config.toml
experts_per_token = 4
d_expert = 64
hidden_act = "swiglu"
moe_layers = [0, 2, 4, 6]
balance_loss = 0.00686
tie_word_embeddings = "early"
optimizer = "soap_variant"
max_grad_norm = 2.0
train_tokens = 237500000
dataset = "wikipedia_en"
Below are experts of layer 4 (counted from 0) of a mixture-of-experts language model. Rows are named router (the router's row for the expert), gate (a neuron's input weights, with its number), up (a neuron's input weights, with its number) and show model dimensions 0-159. Each number is 128 + 32 x the weight over its row's rms, rounded and kept within 0 to 255. Numbers have three digits each.
After each expert's rows: "gets" lists some tokens that make up at least twice as much of what it gets as of all text. This comes from a sample of Wikipedia text that the model never trained on. Tokens count by the router's weight.

# expert 8
router:155119081146167147143112084140104123154142132087099132124132174104104148098109181075135170171155146086170133175159108245119132137133139134102131117119139133166072102116142131128103189087132124129087122158125114029216085119165140075177201161086119111151154132119156170170150124122142066144120130119180115103094166099112132133139122115125120121158106113124104198150146148082098155079106049084127124152148164194144194104140125094161116132122124115106185160130141121132169104149088115
gate41:095146159097097106134130144152151135129141111093134111157136135114144152123054099117102138146118123080090084174137082144165093104180157170151067132119105144129103142145163113099178140092169150076106039161130072110142102168197157069196144149077106123154118181145078109150185131087119094125155147145132134135088121118056101149116185175110141130111081156101136139150139198111115105119105106164105126120101082135101171132105069193074122074164107087160112088164175153100106119102129080
up41:129077059112111118163084081121136120114172168132145188133169114142090093123121122150093150050145189172077154101121139079096120175116122062156134111166182178141169150162146128176141165121145119169088161152113136165107117118160079175109145086180133110169094100138138156135142080159096100123028174075122108101093133139168126123101075109149106147156157148111170140083121130152113141167140192122100106140170143110121175112136144111122164182132136125079147100206116170140069103115119135
gets: "1", " | ", "2", "\n", " |", "| "

# expert 22
router:152129107159123152097132117101116104119156133151136130170120120106106131102176093106101146165122142188113180152112123117081145169094080134189101106174078130101116104161141115129054043116133136158128126116117162198151139083134192159126133118118142088114146136103137110139113105132154082165088110135116099111139051176093136107116197141154153111083042141152114132141191185123148155142115125135136102203164116107157124066068073112120078049164140105048165152127156138105114163168133132
gate2:167118142124104112117114105088163136141077128111148130090081109149159080095113128135116153110096053086158181056076159144166113125073121059111155148144121137165107113085099103147115199119140093177116123096152209114162123103135124111125083103080171156169118098125132103154114129144137133121130203139111158176117123153128131117080166075094101142127145201152225166089154161130105117153112135099124099168112147107115176191108188113156041140136169069133141139128093149145150147137139154
up2:099131129168139128112159157064110090105147123145130131163152157111160191138195159144058141156145108177088066202160117134142084085155120147049144116104127104096111150094138131120159097141119091102168129128148066130128144109127090128108116143204088158041121142145140189103152080146111152136178031120108176108172109106193128109170136155150134169158151124134069121179104139121170151132130084114169160055131123135129141121112097159128164116134152139175151084114132113117108078146102091
gets: " and", " of", ",", " in", " of the", " to"

# expert 7
router:184079105105181171123123072148093107049135113142135113127176121107085111106105119185087176112138170127110130143087150101067111080134040116113161136070165184162143125141116121137097173136110106145117167170135144121155162073111133111111115105121197112112120109103150148091065143110148138100114114090102140127123059148159189078126140127110125140084132129109116156126141104113105124112105155114074104115163157090138138106048188038145150090121129077151158183169148160133115162170133067
gate9:141148102122150140106107088119118151077125124129181112137126175109104114116113107135151173097141126113103159018064117144135172064150110129135089102118114118141126133145189094182125198131118169125139152083116175087128172170122181141119176098136136126086125115097157131113098210173144117071126125122145099094076090104151141087153143139101155169192119127201126161114168097130119109100096080113119164148147073127172129135135084072101093070159148100163159145124171113097087201112066138
up9:117109169167111134110165162181134102139137131116069135135109105128135106139104153129085077124131115130158140174183136133113074192131164121127154118136120126121130099131101153082154058152146106166112081107130117133117062114131091080091104131144133139121104127142130118129141108101128111233096123110142154181173188170110181151118195109104096075060167144087161099133072125136088130156152148169138092091124190111085094092142155155154170188123076166096110109112107099163157092166229094
gets: " ", " | ", "–", " (", "-", ", "

# expert 16
router:130149152124139098165100122099085134157124123115196117173119134132155100099193120138140077168113222106139170127160131125150144119205060185152133191115121124134149157123151173116143151117121104179118150151134135103061153106117147123084108120157116149140106186105191076181143176117133104145193163119070063123113136090107110111126180101142100123148104110111111070127129104108168166144101166200135168092138098137086159161099174114169189101100142118114114124081106092131202131134185137
gate2:119068128128106161166160132151118144126133098137201138140173129103129122143131115164112144101100150134104160108140140078100099094110139105074084114127120101078137157149115159177100124249082093152123104095112178132123076168128164107136108207110088166154146115105107146221108111175116151150099154207123056127075167098134186136102111115126126147139176126134152160109109117101171086094149087124108094118100197101107156147129086093167140107111151176081110147101174144121105107084116176
up2:152152156048129148133142119096155098112133103133124129095157129150136129161074119067070128128150072056187080181163077186168182088195168132136121087110125146176177124125119117101138096136175115122155106209097158102134167130128133149161143108159159131107092081144111132069058129129174088112156134059065143144157129135067119140159137140111114151126169105134158060156055110123102177121155159074146095112106113129114091131165127171112081127134155122124136169136122096149093118140131170
gets: "\n", "ed", "\n\n", "ing", "ated", " the"

# expert 19
router:159095121187109138067134140109145119152136134084205142139160161168109133086137133167141105121116156087102159141087155078110135160161215083097181046092112137126130088139134180079114164101144167108151108088135135046156155108088118110181111119124127107087159074128111154119141142149147113189105094114151120088121117122109184120166112107102145177085114133136145127177130121123108133139129104036099099156132086121124171050104087135111092149095033135108179181109117120113097119132128106
gate41:171150117079078142087119116123168058081156124102121159111105137123122078115081126117111110157114150147113139156125112146092175189155151119109165125134104106159117125191124078088185145114141136152155167135090145076154095167073122110077142118093118106163121132146093090107148189104170058088078105144127144102096122134145138227099105138129144066174117164169174155137160137143134119114073137189101152192155109143123131107138061121102125078169111139164146092078119122084169185066154122
up41:141134127127067159114125105155187076089162125127158136093114190130100057119063124096063083157127140172096154114132092153102167176153143116108172130129114115144136131165150089091125144131123135136143160114067138085178095192063122128090114078067126137145145143160062108111151150118154097086088105161128127060104121140106159217093121115126131069146116172180166137139149144120150115115086119156126144184155095159165125095110069112122131069150139135135163099076111131097143164054175134
gets: "2", " c", " s", " f", " B", " m"

# expert 12
router:107097160139141163094122112129104107095134096184123111070160019166100122106131089100143153120140159162159173105170150162097162143167110082208166109165129096076111101137085121138129017128120183101116114129148162181118136126134149114109132126133110129096151155129070091154092126113112060128124129151121086097108106113102159140089103161158132097124126159092197111089126137162174102169118134128130156148132139087143080106074201100099158131124097126124063084117095124087099166049131133
gate45:134139124057183134187136166108148143100117122075147146129157152153154111152131143129169116107153129081157124150096100138093085170165145163127145156113138177098145137110115124139173147129070140172150159136065141186097123089120157123087071159136197111101198109172120153117115129126157118135178129103165093146024139075144126145066146064139059190137176089146132126100092138142137191139119135080092177128101146138128140176127083130125099143181177148141129090125121172155182092124116068
up45:109085116119163124130138104097117090085087130116161123148112145118152139107140153145176089126165111069166086158183138135149143182189096176117132155153134075075082124104133158110150121113114165141171177130110155162149187071123178102055072144141171119049194084155117133145097132091104068102167072183147080114117113123126157133103120101150098182144140143154168071138142099128129105130120129106067159165138103081196128131090072139082134080139155155168101079095095109133147143130140085
gets: ".", ",", "\n\n", " and", " The", ", the"

# expert 9
router:107169140097149116118120146131126186136109150191091161110189137162136157087169133148071101106117116152135139091121121156036087123080122129144192086136176171134122069161068143066145156083183165123149162084108098097082127140121093170199116137125135097141123099140171109112135094142134145196172156160163097071084106085144147143113116089113156132165170088087141101139137140147166133140073154096176156086081162136156118175170081177134091173130101117115139129108090107123087127175159138
gate2:160197165097143034140125175102148137098106120096110143105180124101084175096155133121145146101131094149087128165155066086072139119108054086142060151113101176170128132156127077151114101106109136140154089057107099124121158166123147164122120180060120122119173107104161104139077135122152130128151145176155069103112072166129081150125115143146186141139123178112153124130088170115153144049138128145095151119106162148122137142129088156065088120194077123107135117145111127194089157145119150
up2:116063095140114188161126079074154113154157125144201128124112100121146069149077093111125180151134173135160102152109182186175116121129168119096163063130151120097151150129139183129116180183116175096088150167144191113156068060165152115143140087175128177134102181139096180135186093130117173116071101082137179148202148080128136126134144131119100107123124095127110121118138128145125119172117185160133107141127111125100153102141164116163142125108183101121148152190181138095188125131130150
gets: "b", "h", "l", "2", "m", "n"

# expert 23
router:180184102063153068153139121131195067094129166078115132093131118094158121100171122079115146063150109101093107131194112135083111135168096162138100125106122145177101115130072095091099137142128161165133145053119145180136163144141111099060134150130130129115170079116151160140127091092136114094099115084166110137139143158171118210123116118137159143153138119167079144141138163155118117059119155121108200115192118114154175157116075106133109096191178170112147084110080132147152132139080098
gate27:136094088148136157185109090154127128120125158180112095112110160114133113152098165150191152157132139141157149139105167113118182130155189148125177091152108101125095083108189134089189139017127117143131129134135122139075127152150114109110168151172089111137136139153142137048165112168092108180108094146086148113146090129117093118118094220140108097131088125186122215111121167091107115183143090121102123174111083123081160132120123092115112113197088124103149156142166108090127122055151164
up27:107070097132136170153104096150122128139201156145097150141117178176173050137098139128183168158110193115161076127082123120083122089157148185108171141149146144122125120109177144070151163118126150119151151156106099137098120148121152092098225163129162104105113119144127078070201118131076106147117086158177172126119145110138084086156145169125156143152111121130078187095126123108146145175114078149112149175099113145122161131114128144061132128167137171124158169153172127089144133033130117
gets: ".", "\n\n", " | ", "==", "0", ","

# expert 21
router:198199138160101147153155089136108098100117127115131110101090172107128125115140135135154163104121098131115186083151120150143206186109197141090173071144063037104188129134108160102160147112104110106094175146179079139152095173110127145064092135122091112109084122143133146130163050103155184164188120087110161174119174103126148088155124137178134142129129112112137136096173103166142213144122116139118139156153155105137144105119158101153085102125101133121138149095150142166190146174145140
gate42:159124192206126159140133148168153135187122101136128134154157146077087089141110123116162139098114086140090195119136170159149136134112147144132113137120090131097137156167139091151102115101167140166136155173117121096122158095155179097126146155080154109162095173149102093138143095135111145124150129147093106179131099197051063134084096181026058086111143075082140130182116155160187158139148121137099067139090182149092145143152135144074099178140128139114113103136138109138180098145132179
up42:118135152203092167076125132161149129181112121132110136090153132092142108126138123114152123072127065141070208125161142149170120128127162128133102137144117097096158137155134088130133126091179164163161138200111137120123169118117129132123178149097140127151125184188098084113134084100113078148145095124127084161126133163061091155073121165056063107097145047090089161213129138158178140162103127132141100118116182152069155108143106168079144176121088162111098092104142126087157100117142157
gets: " |", "-", ":", "\n", "|", ","

# expert 10
router:096073191135055154090156127063075101069132097100094089104109144060122136073129139158151153152105171157112108098139145146124085100142047135140158120145146123158067121152140145079172074134111117171150142125135109161086126106147140061090117117139105132100152107115154064129136205162154083107106121170108050114139161104098099156117199131104096125114116144139182138114148104153167115127083106150127098144146075151162147177083128116162181104105115140104110158055092118110140157118179110
gate2:089096173165096129158124121060123139181159129101151105105135138113157108159186116123148104182142138111129113113157096090209146151210187138133108095133122117154139120097124159129190173118152171134203133150106120130084135153096143107136181081133087123114107140060124152201148126105109106116135134093127118166106180064177172105140160134103147112205131123166132082162108104144162121113115115163165103127113127130062225135165141128144105119100157185119062118108092122125095159094183101
up2:031118142166075122098139145105139133140147146159154126160091078107138129108143141180144168102089114180104183149125127084116136135119190094082143112115118143159113092141060190145150176153180171142147116111155134087141095103143078112107135064122114083071131135043071130152134158109090111131095101091122126100139163102146114123158134082126024124170102101177110110188118117145101169123122150154184137147130106155139153099082100146051157140111174107115074094143081104133124128144109092
gets: " the", " to", "\n\n", " was", " a", " is"

# expert 5
router:173173085140108076176103128070129120133114148107104153093071118124166142165130095117086082165072050153152149130124119130181134093137116180065065135123140129121150174122088092091115150149145085059145128143171135145089111158078121159163125137121078163160141134152108124131173084098123142092099085092108131134192173100217170134123122139129183089141120159185116176080122137131111077108151129159108163148126148138117100202107095105130097154114171170154146122083151118184159148178158143
gate6:118121147196115086140128118152143182074119122096151216104154171130114151110207106112105174110178132096114151164172107175089199122146164086156081077119121154092096174114124134110084162108137187127159143182137150089127162146093116206137054133114137145135121114131098153155118103132157128121177107162128152119055117136159115160103089105155140141158102174145200177090135106091187098085164144129091106134120137173121091110153167104157143112154112090150092160130087107172166154094151150
up6:124161134114123051146134139165147190103098131108098171081135133097118067170165109140084142097120104103085145162163064078064142094106207112143067092103127182139051145132084103131093144128139161154183127175119150145156134155118097141119145132104157121093142143134102134152090095166151137106150101145207133127084153203183127187144105120153137135133153150150179192123112072155166094102146122168158107102127090128133069153159164116123125099136162129103060093124101134138173129074123160
gets: " |", ")", "\n", " |  |", "ia", "a"

# expert 3
router:119145111191145160122105169149135212106182165158232105104170123135127161133117129133151093100149112128168101154070151149119129111099130128127151105035120158085148132101129104138136104133146096127141095107032123056125145138118145120193104081127144158106176129151092126119142084193130183161103110159130074089130107118151149091093105135106118141117158112170105103116122169100097103164189124089109074121043119120141130056119062141133131149122135106095160166150112126130092153083083143
gate2:069041083150154153162138128195126143147151158103155135114151138150110115127084141153145133130173170129130147106109135163086150143158143145054084132137116132121164109101073144131140052095089138105144133126097143154123151112153165184145104076144135173072067110136157087121137131173186146142141123110125120024097129142155160147159149108119112163115171083144132129170141105102055114165132093162131080166114133171208162154115051103124129137143155098104172158171139162134112157157141208
up2:090104104149176133156159163132121144170154143082154132141155144204099096152100116138123147107212160113208154084134121200111081179179138152108107132124122143141167105112098098149134106069114168093135125146138163145147150112159174123130081123106092121095132115152170129162173122116163117136150170138130117106106167163167161129179114102150127122123133097077129106162121134111081064142104083188116094157086159186214150183114099107128090148156186108041135112195132124180134130134112176
gets: " K", " P", " H", " T", " S", " B"